From a checkpoint of a small mixture-of-experts model trained on Wikipedia: 32 SwiGLU neurons an expert.
Below are experts of layer 5 (counted from 0) of a mixture-of-experts language model. Rows are named router (the router's row for the expert), gate (a neuron's input weights, with its number), up (a neuron's input weights, with its number) and show model dimensions 0-159. Each number is 500 + 25 x the weight over its row's rms, rounded and kept within 0 to 999. Numbers have three digits each.
Before each expert's rows: "comes after" lists some tokens at least twice as common just before its tokens as in all text. This comes from a sample of Wikipedia text that the model never trained on. Tokens count by the router's weight.

# expert 62
comes after: " of", " in", " with", " for", " to", " a"
router:498514489478462523474542475504471510511496516463505484545514525480496489513487466506509495515474519525499494509505468532528467520457479495531535482500476494480481546462507483456492507464528462509477547524477476492484494441488514484479522482512511491455482482533501499543453484537473470480498509483466483516478503546536503492450498511514514478480461547465522528516499474504526504508481481512527488465475533519475542447510483506528483536472475496541480539506502531489549460511530486
gate0:485485497501471519507461487483469488497462514507475469502495483474507497526456486492484531499513500500500501514494427479481504517522475505485495526535530480532485505479504491519501467514496550520480512520472469478531489520416521462472468510511532468461527534465528516503486528475491458446479524524510509519509463467533502512488481488506529469507487499511513508519510526517532524496531522505505508469493521452483495499489520555449508486478436521473531511549541495486471545483533507
up0:503509505538515540515475476488478531495460442501523477488496515496489488499509539490485521478529423501487503489505474508557494468518504510492499520506510512497493509503522470509553524503505481492462480490496548474447476500483468480501491503540505512504476523475424470498522527502475431484514464512514516517530488454502495510500535496519510487470564495499494507551543450476528509477515478515524492487470498459486508468515499497482540482492476465479483479503521505496488520537514443
gate1:479524522529482520500514521517509485442514501503505459512504565492490535478505469518566507469503505527512481485498499504482472538498504540509485523458504485505536497453537535434490498504492482523515498530541473508480530535524536515515492484540505481508523487491473534473450509533472496494498482507529472511517494511470482475466470484496474488497413463500490509519525523534479512505482517450494523473482496463481485539471502513516504529540488514511454495504478444512495481496507503
up1:499559511515513536459496504541505492491498502563479533497487487498505487493516482521495494528524481459517477533487544534497499491514551490550524526482490492494489502493487450517516504487513503521495482490476475521522494459529527491471498458494513462504527483500471512486505482435475524552500480482497538490499482512511516455477466544498489531522522449499495557484448480525511492486488492526474466452437467516504493496449494487537489475505514514516510548506519487538531493487506511
gate2:465552501478515542497503486508494471488472501487534493468508503462497511486467490513520529485512509503522530532511477453535522497522521495501492513502542497481484535473492449449502444533486496498478461493501517476485524475475488467460476543540491510507535511529518486511495457492486487507445517437522504487473503505517502508478492491482486459533499481489497516466430513540519496481460543434481526487475484492505477474491530519520459481507509521508527529526468508476484465533485505
up2:530519485478488521474501519512535497487461497475466479489451460506485502491542491498512498548476470529522502492477483455501496503532528504492484499500478487464501548485477516510548517518528494515564485533551512480485508470472562529528504469510497528519497524540503529480473487500513457483510505509539491553538487528527483499541483513437515542463502493508522484541498501483515526493454540492524504512501504524484462507500488471497509516476509468482480484521487535471555532513505534
gate3:453521549509530511510493501532491451484506481489516505494559504512496474471486517525491523465504528504516497477497519461470442481517558490490472517521470493521511528494467472466476486505530440512473488482489483487536459507451521488477532520519491524517534462462468479483522473451477494499469492461502462482513484508517520513508498479492525508475516505516502460482487516509532517505488561478496491493530467482472455509464524479498506458534473503482527494531468480471462463505473508
up3:496532495496523491529526541501471516472526497524501487475479458512505473512550521538517459484489512485546507499485474504597503513506519438499523525523513475495485499509548515506499494523462497489449505508482479469507535484496486458514524508522496522521550483450472490493491489519534515537515481467486498480486512518530518459536509491549496495514516536493496491467458491484492461525429500475484489474500522512478476504466546488524508504541468504512485456474505486492499524513486483
gate4:499466498447520479536480498482509496503530500494494540497452496526490533480518468524500509486545520542506462504502530518544493426452493541494509535495487522539523531501471482487504504480531409469514497489490522459469489524485453506483445479505496509515466453484468510524488538501512517491490496485496523493476447531465474502486533468480512522483500542521513494508484534510519483515490513508514511505497495505495488470538515481532497526509509531541500536508493470522510480462478476
up4:455505483466452478502552502536524514468531499505535515505486467501491502474489494506496545479500544487511506516498469484495490575508500504506489537497540513488491487510487520532529524492478457499529511510526515511466443535520455490502485498468440465499513483502497535545499474496507511466503540517515561492457524517487510511499485533543493475484517503497499498513485499521525459486508496528545507473498495465457557536511548514475543475490496477456489499465494514497528498531501482
gate5:505496482487452528488505494493533529459486524505468473508479470485498522492483504519471475490522503538501484524473516491508523504522524488500544476498492517479499483457532520516496473572530495478499503517565490504503546484515516531465515496517490467483485502527498512535525535514507450494505518479528472557504523506488501443482489551505502495514511446467509515510436481509495526538535497496501509495557506521476492488486487526467519487459473560505487526537497504492508562477491467
up5:497528506475497485529490504502492516500500551512491493488505500479508495496495508492510475501480454528502475510544505517488493514500508475500496564498534513489479506486549544526491503487537520522492453471476502475514478486525467483549520534464443530526493538504493547527524477528508501462559493499533485476556498437499476493465516467507489510474456532525486441463496485497511489524521485494501505518528491520514498481503506536505499546527483517546454559499487490525547520510477517
gate6:509516496489495535495494479485472536495491492510527501500545475509497542460523487526531460456480501488474502505483498546485480477476524511522518499491554514503498469479512524523502481502506536511461482515464571497508477480466500473520490500510497526488538495527488460490521483457491491540514473516534480464511507500533519485498552518484523537474495510495488496511487529501524520483533480519438554468486519523488539520525504504462493466432497441473474515505478562467487525492484496
up6:470515512503481477494486449509443499515496509490483489494502456485482499466487487483513505470481473473487515496464531524513535507483512491481491501500482510442500493502499525492503509536520492480531471490496519451499516511482441485504514537466474524449486488469505518481538493522467499474497466459524505558479522479510468459528450503504480557481487475552513537454471480482449530512493554468494480486443487508503493499498480532508488550472493488512487487489520521451474488468507489
gate7:458506515514507489507490515479518530503531519484492521532478506532485503529524484500507538483481493525456524498496473503512484456511495500504470483498513495503444556480513506502545518469508513484430474474555505503490502518496489515501517480491463532534496531509502462529528493485519521475490522489475482510466497521508493514531508506498501503467526540443436482474472485516450502496489525506514535512523511513513469489508491578522496519472536516492484484518465521533480548559543451
up7:528497498482487493528489461522452509489545482520477521522472525513542456562495480574518520500484498487539492521462516499530485486495499490454466513486493548524502485493495501510485457481540462469512505475515500534482495508526475493518518489466530453488491535441482510508500499483507488526489494466487501481515521470489530505464487517472511510463499483534518468487547520514526490500542458506485480489549531510527520528489477487469494495494503496502508501555528542554490540539482505
gate8:474539493496515497506495520462516491470539486532475474511473500540499484484510466553483516486503473548469521541539525502507479488496511520480491487445507509496518504496535492470509503482511472496486462467512539505465506472525520484534469512527492501518484475503448472524523471490480484473497478493471498528558451530501505466494500493461467520528496486512540523478496500503528547520492452493492513477490513538477486568525518533458513522484477513463505475493535485501519499469504576
up8:475503471482488499491475479497567526497500478503482533469476482526439511524524496493491487502480447500498499420479498480484505508505479487479498472469495478547502529480550550504482488528480448527506497529475485501475507499468503488485490507462452478515508545510479528494547508517532480509497497496523494523512501493491508506552518533483470523472515476519466453502496442510532500469491512485472508519508485449523532523490533441537517502504523489495519500516517520454533540518506490
gate9:529511502506473487533494503487508477496474487506482509518488509553507475490451448500501521512514539468526487501485537510508489494521482501548528531538485510553500491497500530477520485485498473525489552487537525518483528488466533494541555484507535511533486489545531479507502490519483531494483453449459501485466510526494461472529476503524472463517490498485524508470484524519483503506510537497488521544459508511498478509551548523539534519462512465486499521489499448541492493546489504
up9:464504503487480526517522540498518527517495507484507484516536528493513511507527478506540535502543471478546467469517536481499496468473497500502454499492496508538550508479487503483482486480530445520513478533495530485461466477496503503503522495513487499496500450508509557515505501471495519490470484440506501465521552493499513447497495486525519542525462489485554461469507516493488509513495431549516528454483496512514513486475448512511522524526494527501500431514486520517500487519482519
gate10:503492532470468471486521473465498449428444499479501498493456504484480474468470510487505538484450521483492532467517536515509493497521522480465471522502546496500520508511513472494506489494499528529478518474502452497471544518485547504474502491495528413496516522549488510487490483515475495498529457513485439511524512493477481490490503496516497476531522474452464509523509497491518504513533514472500501470493475493503496485436506489506485516559490503488493459515509511511487467527519474
up10:495539496509492510511494521465491503500519480513489516514471533515493508507535512502467473503520502453472444425475534498488466502499519504469474512517465459540508505465467486503515519529468488463494490511486527515523495490524491468489531489498499467508473460500448489502505471502482536534418508478491482504458497544513498502509503518514532527524479514520529472507468488519515528510553493478492482519484491482502422529494482497519494542496508495498457497459502546490562521530511514
gate11:477524485477440518532516506536513481439516549495462501528531518526504500524531512454523523454468435516492480525493540499526520517475481456477487456473504498489489496468493489435508535503511509516491535502469520486467490505491505488498488465473490536515539497471493487495456470511512504510540485523476482444492527528533465499489542538520495502482473509495506499497510492513484503505570480534524510517492532476502528548496483506488494476478541512493528510503473492518502494471471469
up11:513493516504471464483475488471548509520510485487490540485514498492470549527509485516483487517507480482497505475521506474547495508532494505550534514508501518510486494519529505536464553483433485460530514503459451507508504536522530493521488547516518481476577493525472511494502464510534521465456486525492510503487470531493477502508516491491509489470506534549467481531472505552491532496509508507478462529521497517492564520553493507486499481470508494462499489505460488521530472513496523
gate12:479492551509526473477505490475537462514510491519535504501510565535515486481523516525528555523476537475485468485539467520520465472486518514515493447514471473558529507498462445484521532510466510522504503529480514501499490472543486505490475500525492521494459490508487469531458533463495511514509480501497514543498535497516517552453502496484532462505522514538501484522492517510497528532511511490514538496504511523533509530503519534532491445469499521504520512499532470479522540485472488
up12:522479496484516482503469571467454531488538465504498458524527504498502533517480559483507464510510511444486467488536481478506501485517477501439506468473477506506446500504509505504503536516500530529546486501510521501492487513531477530521477483482484513408471568484454496473524543512503477492503507493465533515505474471487508519482488499529533496506482509465506524527482466509495523477499489495474509509479487468489530505507524503465536511532517509500493480508521468502481496501447477
gate13:492489491583487473491513505453471501552510504547520512488505478492503512526513515491492517510527526478511478473487507487533494519461486494505498502525472524501539533451470523496509551447531494486519504495473429496537511503479482536539505509514488511464557448464506508519508468455510546465493514509519535492508498472502496534468514520482514501526533553525531512505485496492536499520515484531520529464524516494486515495503496481539483493492476478520474469472522517510460473499532467
up13:524489506508489518549484496561525562523527511509504505509497481502560471475490522533537488526462474476486506522492510516462481505525506510485513502511493547521530509528497525494495469524496466495470530483526532477488465509517508472475501545497508497487556490494497473508535507504489472484500483517503502451516556533506512483476505572525489521531457502454460512505516530540500452475506491518534503521510510529474515486482516472450495516493490511495491529524535519469443462496510463
gate14:493465499507475499511466502541486503493499515506475516532524487503458493466500501515507544470514494501485534507482504459516478535500547564447477502478488477535523522474509501470541475482529448502493474456480483528482498512477483529495497517492488507467485533500477508571524456483491498498465465461541497487478510496476489513492490457499500483537483510476520473457492483495513542482489558431511497445488476505526498510532536512508500488482463532500482462484540496516494527483520502
up14:506502482479478493509521521465523492449458511487483474536538515508480516472487528463467499495478507541512497459475518514514505476515474521528523498489459506509517490477484514523522506477480463502515507511478515512485507476503533541499538471533485500503487538509495501420499512477481461520500473480511473470468481515498505514530485494504515577469521583481494455500487439502499519518525472490529500506517463491522525525470487509546485493531445500515464511498497451524487481514468481
gate15:491503514513494514518460489475475508506488508468458494523457497486476478518493430500514486488499518560505487514456507489476494465506538505497489531476493471496480527469500518505512494487517487492505477497498474496482509535476535497489507456552463475506506539465501452514443499519520475520493489478489485493520492476504480518486520504499488498493538485472468549541486497529571493529473522464533542509449481525540474520463502535549496515502493464507467509498536541539518478493552489
up15:522506509539464530475504496498519539476466558487525530538509499510503477497499483477463502532510488498453500498502477511542540519461484491488476517527481515482538480469475535509511491508492508484501543520496528531498544515554535508410514489500483489466493505559527528485471478523513459491547497513515504555545504484468523474491498475519472516522497516486551485536491491532520534507513502525470497495512477487504512496534477479475485466505504497502500541471465475505514465537513512
gate16:507497495491560504475426472496504541469487534471503494492518474457531481514523469530517487522470497499491502506474463495505484470498509477483490473524456524468528510535460521485442522519519497476504494542493482522535484464531513481484516454475518471481506471491530471485483544512486438468508529532477477508514483497476536534534479508536515476489511492496496488464473493496523525560479440508510502507537528495489495478513493474496507460509508493497529521509475521507487492558480469
up16:516436521470498504493512513456512487486544475524524488481466550450501539489462499538523488524525508473512484495509540518449506514539494517496491500426552489497494544554497506522465509502501509527523511479505511500498538462550490496501495510519522515514474500499477509496543502473488505552500480506494502476505525523506499477478536495524474534512510478517460496503529533463463511505507494489504474464512522567544501534441503496518549481501514472495520488498503508518496500470542499
gate17:496479481510487506488475516538510486485486469517493500515554529495555492494503484482514487486503511465527530508538529452459517531527494509521477538487505484505519498481473466450510462513525487538492494525480437521490476455527509502499516514527517469509504483493495483494490451454502538451516534475473488504516539510504476504453518473504484533492490497503522517519493534530505503512475498493473537520445523505486502484540489571501536520493487456497466463498503451537493450533482486
up17:525497482488483525534520533487469475459510511520502493526508477458488478473508476479461515528481466488503512486471496480532503485487479478492566498507493471488499532502531517475513499457488465503467503498478479499535499477509517478504528490526442448480470500456529529481519495465514500521517501492489501539530516482568473505470563466496464531483499505529523531528530530428521484525538490484517498505467497523534520490498508529508540496505481492495470499506494477461481549487505548
gate18:474495516464501525505512478553499507486475485484490472510483488481485550468508518508492515462495485473472514515491508470505520516538545502447553509546474493465537491540500523444503494480523490479490482551508536531494494432524527508492478556505510509534534473505513484485492484493462518452490460509510491528524509461498518502466469566524482508537504515531500495446438534510513505488473525513518519480487504541498532511514512519472515473515525497513514501479481522495489526498501527
up18:508500511526520505505543485459523480544522477534503532498541481524480490473507480506497525501547543507545534496542509504510458536481508514468490493517504474450482493471548485483481522472460517499482506493528480488512504505501543492487514519541483474503528491454475449488488513448531516535535485509507536501491551534496481470505491512546524468486476492477479513499482484465495527463493530501503526480483534471477485457528521540507499516488460479510535455486520487510493479496463560
gate19:488503521484521545527505480547521489513524549532527523471492514500466479487492440492513502459485470501494464529478474504491478477489493528492469460501469471514485552506511444526492494502458483511433487452537480520512464491445490528487523491535506502547496496485524443566501502471473495517432487500530482504506501479525482495521509500461508517486515468477526521526476515476487513531483526452484484518465544519500495514512525508506491499512509481524516525524490518504488514501476484
up19:500510517498489447484475474495509513533525516495486518514483544498470540500505481553471494427495478521524547483503491484484521529461528577518535473532475509484503463485514516535516494485542465487513529545505488490503507465497452498509471476446476496491514565473475511492518499520512523498489529492481471521473490535493499493489444513490518531489456489501520528444463501505508509476515483483499511503490482521524507457509471491528511490485511486535501450528521530511527519473505510
gate20:542544555487489512475483512524482520499530456521550448487475507518473499508511509547485501486451535528484492490508506509485493559517509533525446502529499475457504487535494505509466531479506491524484508502472494521489539454506456478504475525521527491498516509507450483485509509526525503515505480535518492455491520509563522536460488492534505504482456534501512505489526517503474479498515522483487517457492505424508566506478507489465485490529501516543509480514490515522496512500519505
up20:494489510522475478466540509476533528477498465534499557495508479465480540521496546481511482462496454486524467475514496522500472498438450503492507496498461481515442491480487498493504521515471478550465476469439501504507493517459506513522483501506541503510536509543520504512510504484504445517487478497514484480522505482543474518558509479500499490454468532533519471501511550478509472516456498512517484509486489490467487490518505490517501497514482528495545522508492461484474485561520508
gate21:501496533455485515503470486499516494469465533510493482496491465479506511477503498483520501437509525528459485520472523511514523481489502530543572484519541525498495501525493456513479493494512531489512514508502541526517472498489502502502508512471485468483500501512557482540507473556525450520519514498501520468497499475499525478503526531492515511526480491483508494544454524541503532525499458483497507445515460472488592482528489529477520508497535517519545479497470474479469488501476498
up21:499496516485474480475521523528485469518489433491459509497567504498491509450486501468503490498505490498490488524490522502488529501551503483512491505533459511480488516484490537518528465517490501520505506531477479540470519493490537462505518517473437492515519538554477528497470526546527512517473468500488527528455500507512496504445472528542503495504508493492515517485455517517533507507531490503449512442485489479478523463468464506480526479500515514559493554510508501531496518491514536
gate22:478496473474472542515481507507510463489496506512513480504521478490500506490514473471545495550542478500494519469493494502452486489486498474534549518474493501489508502528519481504491491525559480510476491501494480465494493504498498541518506450530507548483544474524518466517553474461483519491488530516511483472517521540456508490473574520462497450468467531497478521505484503463506502477547499477532494518523484507471502475497502501527519513486545501475477494461506550493510490539455447
up22:519489506533490475486534485499485488532497436532512478514535530511512492478490506447505459473510520462533537504505517496499496512514516517530483522467459510528533503482477478533502464526495444518540498463540448487488517495494491526525485511523496430515514472469476490497519525513483481486510488478497516496499535516492478494527541541486466523490506526534497504535505499561550472509460536477475514447494496496508496503504518526469554512492495431492490492535536512510498481495524496
gate23:518483496449467484499501512549503484486479532514491514490529486462536476477508519527525490486503471519510469509471506499509464462485480513464482505463538496510501478480448506506477491530501476514464486506506515484501445474501496507571484489476485509541510503495483424511485508492492461481497521527529480528429524543534505519489467504500525486486532486497487512493519463491499502472540505509507572507540502493523548514493529488507545483525566485500496508458473502473480508493477517
up23:578496510496488507476487539468489492517489531508479461499485493492478503539477485545487480536488563517543534453537426485445494511526522528524547487484488493526457483522506519506502497505473519486491492500554526504537553509527502470496543500496537540485489538530508481477525493542482504473517549502495506544475531499444540496495528531516492478483517492520515494508464506496458511506468481489489509507522473521504503489495482513487517480494482546486506525492494494490493520483510490
gate24:491521454507489503510548473513525492464466511503503541473513509501508535530471502490510470508487489481515508554497491517499525527512492487480466515499468502489504527500483495486484457554472520510504507523431525500477558509539513495528518510506487485488498562553528482511514523475505473474541509495506491493540467466498434487511454519513527539503508512522503480484482506504498528552510455473512515493511476505546503515559469521527548509497495493537518497533501490467469503513479552
up24:491527505516503492463460486473503466468477516530457467476520493491539505515494505471569498500517480528485523485496473497455482487449482487475482503465499489475515513483500498479477526502476536508511486503502494504461516502499472451464491499486523536468495494527538477480565513469478484508504523496501529509519453488520514508470519455477521488534505467528518469506531460459490511536552472513473484471504491532478493496521588548473481516496469486464483514481515491515504491492458520
gate25:489502532504538539503516487457489507520498543494514542495483511489522473463500449508516529475514482517467501508519479482465488471534520526442474505473473506544472531520466522473504487479554497473493535511476506519444498507490499505555487521555497522528528542533501498494517509463521530532490503481425467465528505498494526460483488483485495495518495496483542466546498524482496492482501468493477489454495521504517474492493499526527476483458508477476510507487473549511487526518525469
up25:514458524537491518494477552505539517537508480468483499490509518510513506495498496500489493452494504493516530498487493497509499489474473523476468536524520500506489553497470482494492444482452501481465512524516489448534540498467492478460571508468476533486522473506495514525471509490518469498489471526563478492478467523535533493546468505473523510501514517486515521503503500482496501520517500484456536514465466519490527507509550509503552498472480504465507504538480530467469525506490567
gate26:526495513535518494533508442483472496509494520490550529486478510485586520517470477485484479493505513481484526502524480509470501513441487452521509515517476479530537492468505469496521504520497485487442478475517492504533505486479483469518547480492465500493500530487507521519542434472514494491482480495524545498491507494503524526495518474488530485510486452526491552482505524485503515493523551464458501474471462461459531508549498521489498515511497503517478495529481476482507477464541518
up26:460474473487484534524468501517530537466507485495495465512486513510497505520506523525543510513520487507549501504525506486504508502493511562506496452513465451456473498502498490438544449488508519505539489511535481471497529456489510509477511499478516441522503526516542465475487520508490457493500518520491499467472478518541501506515545503539482498525509496498456478483526512480480514509534465495536484519539512515499520543500498498515500478519540520504552518534522432510501498510552520
gate27:485540512467477485488493477491490495474484484492497475517514527514479522472515459542516538509518545517498509500542475484478507506467490460481484478511445485490538498458541547478486474491510481499501504491492533532524482542534514493529478484516556441457526474501516558555497482481447509461495513469500478524481511538510520510464512513521543512498525478514510497509469480502548511477496499532524512502467489471538476532543519512503507503502521545504526537504515476494469501536535490
up27:517525522507504509525442528525477503496476468490474540488489464529494448509501525493458540493523487473503522541485503526511455484510518487472515504479531525460499503501514536519527489529503513460516507553471549498480515491453523479512523523508538500445505490525502514541488556498483472511515477470507507540517459505508512496492466513522482478476496460508532499494524521459509513546512517525517489496537525483483505544521521501533524515496521453571479520494547510510499510520508543
gate28:547511512478522467516491461519520510480518484468529474486519548508487495475459480517559550468503492463547538472502498558504476495512530504510469511493474484481503502479481545466497527483518471529493471505468520459505503440483516481523488525513539467458501498539503466469506459527494515460512478477469494460509506474467488500462520513529508485505527482513538453519494493516495491472507467477527510538520515489489531449534508518512482491504538502513518473543512521512467495529489499
up28:532521490525496517455501486508438409515502528530502470478487485504454514474496459539530494482490492527512481515489496470507492455494442499523503509482497508552489482463476514494517459489485500499454519533489486501523528482513493510471483519526518515493479477483506500476519499531488486440507485503520462511506472514516523501533496526474520531452452496524501526510514517512556464586475487487488530477523495515487492491488510472498506497518472480518497484484514486491508479562506539
gate29:556515515487495546483548521447488513507486461452500482493497512569514497534493501471504527525519502497463501512483525521461522473462517492515431490511510471479472515508500510498526523500508460493499481520509514484494510513477542492508485507469510496489557519459470514486498476537491484474506464485493471504485513532481470476466520523538475531510494501481500515485477530509519501555452487517524530533456464484529498475493534550469534505535489520487490542506494505506522499445499464
up29:474489511572500492502504502455475468531473500495489500512518498454485486495494505473481435498532532462506557506519513507514517475522529504524537515448475504467496518510474511588500503506493522496471463517477529507486528534517473508466503501513524476487455509532504480476456511507476474502504498491515508507526489502535469482530499525514480513501542494466523563510491497495501448520505549479506485494528444495524482508542491528536457512465469496493524496521476496505481487471494516
gate30:442505503483505513522482517470482512471520534549522527523501528487515518496507484514517498509530541484465476539510493493485476561513526511495487490469533531497492502496463487503490506489519526488544534499492498521494496486494514488522511499534464486536510506485458527511466508444478527502520489504491487519513470514446455526444523510489463484506501483510498513444504476517541524480495485486491516528445446486508485449520500527490527483487517503435523522484532544553503463472504463
up30:459502513462491476519474519540473502493509458463485523475464448458497509489508498509492492475489480525490500502471540525488471468523477507488538487496471489490471484550515476508492502495487500470542508508529497494501514474503479517502497508516508489578525488489475536491503522469512503465447497520496500508491466541511460530495513481492498573478529492550511498514496466518499452507483475502498490522554496484512495527480485565534532522459521488478515452500519513515468513535507440
gate31:499482595470475512517484448534477470514520516532521535473506527528520508492493473488542481470462543472523478531497481489488487510521479518493457533483510448462454508456496497515500559531533482503497501486482505521473497507468505532521492521533458507531526465514453498487480475474512503488458531518484491486497465486471471503486540486485484502485508517518521491523478460509519499514499491469540507512488504480521496510472490532537476528478510508492496491505489534528454452472499536
up31:512454519507494515525507528516464492470518512508514475488502499500503506450493487456460496538476513494474513488495495549517474468446503529465548498536479502486481480535523507503515457498524528512521508518483445519474435500483526484557474489514496450474502469518497545492543468523506499480508503454507465504459507455516517463534530513500461487498479505501501469531550499496519524520500525522506475478524503521532495510516499469465516512506531444496499496486494433522510491479485486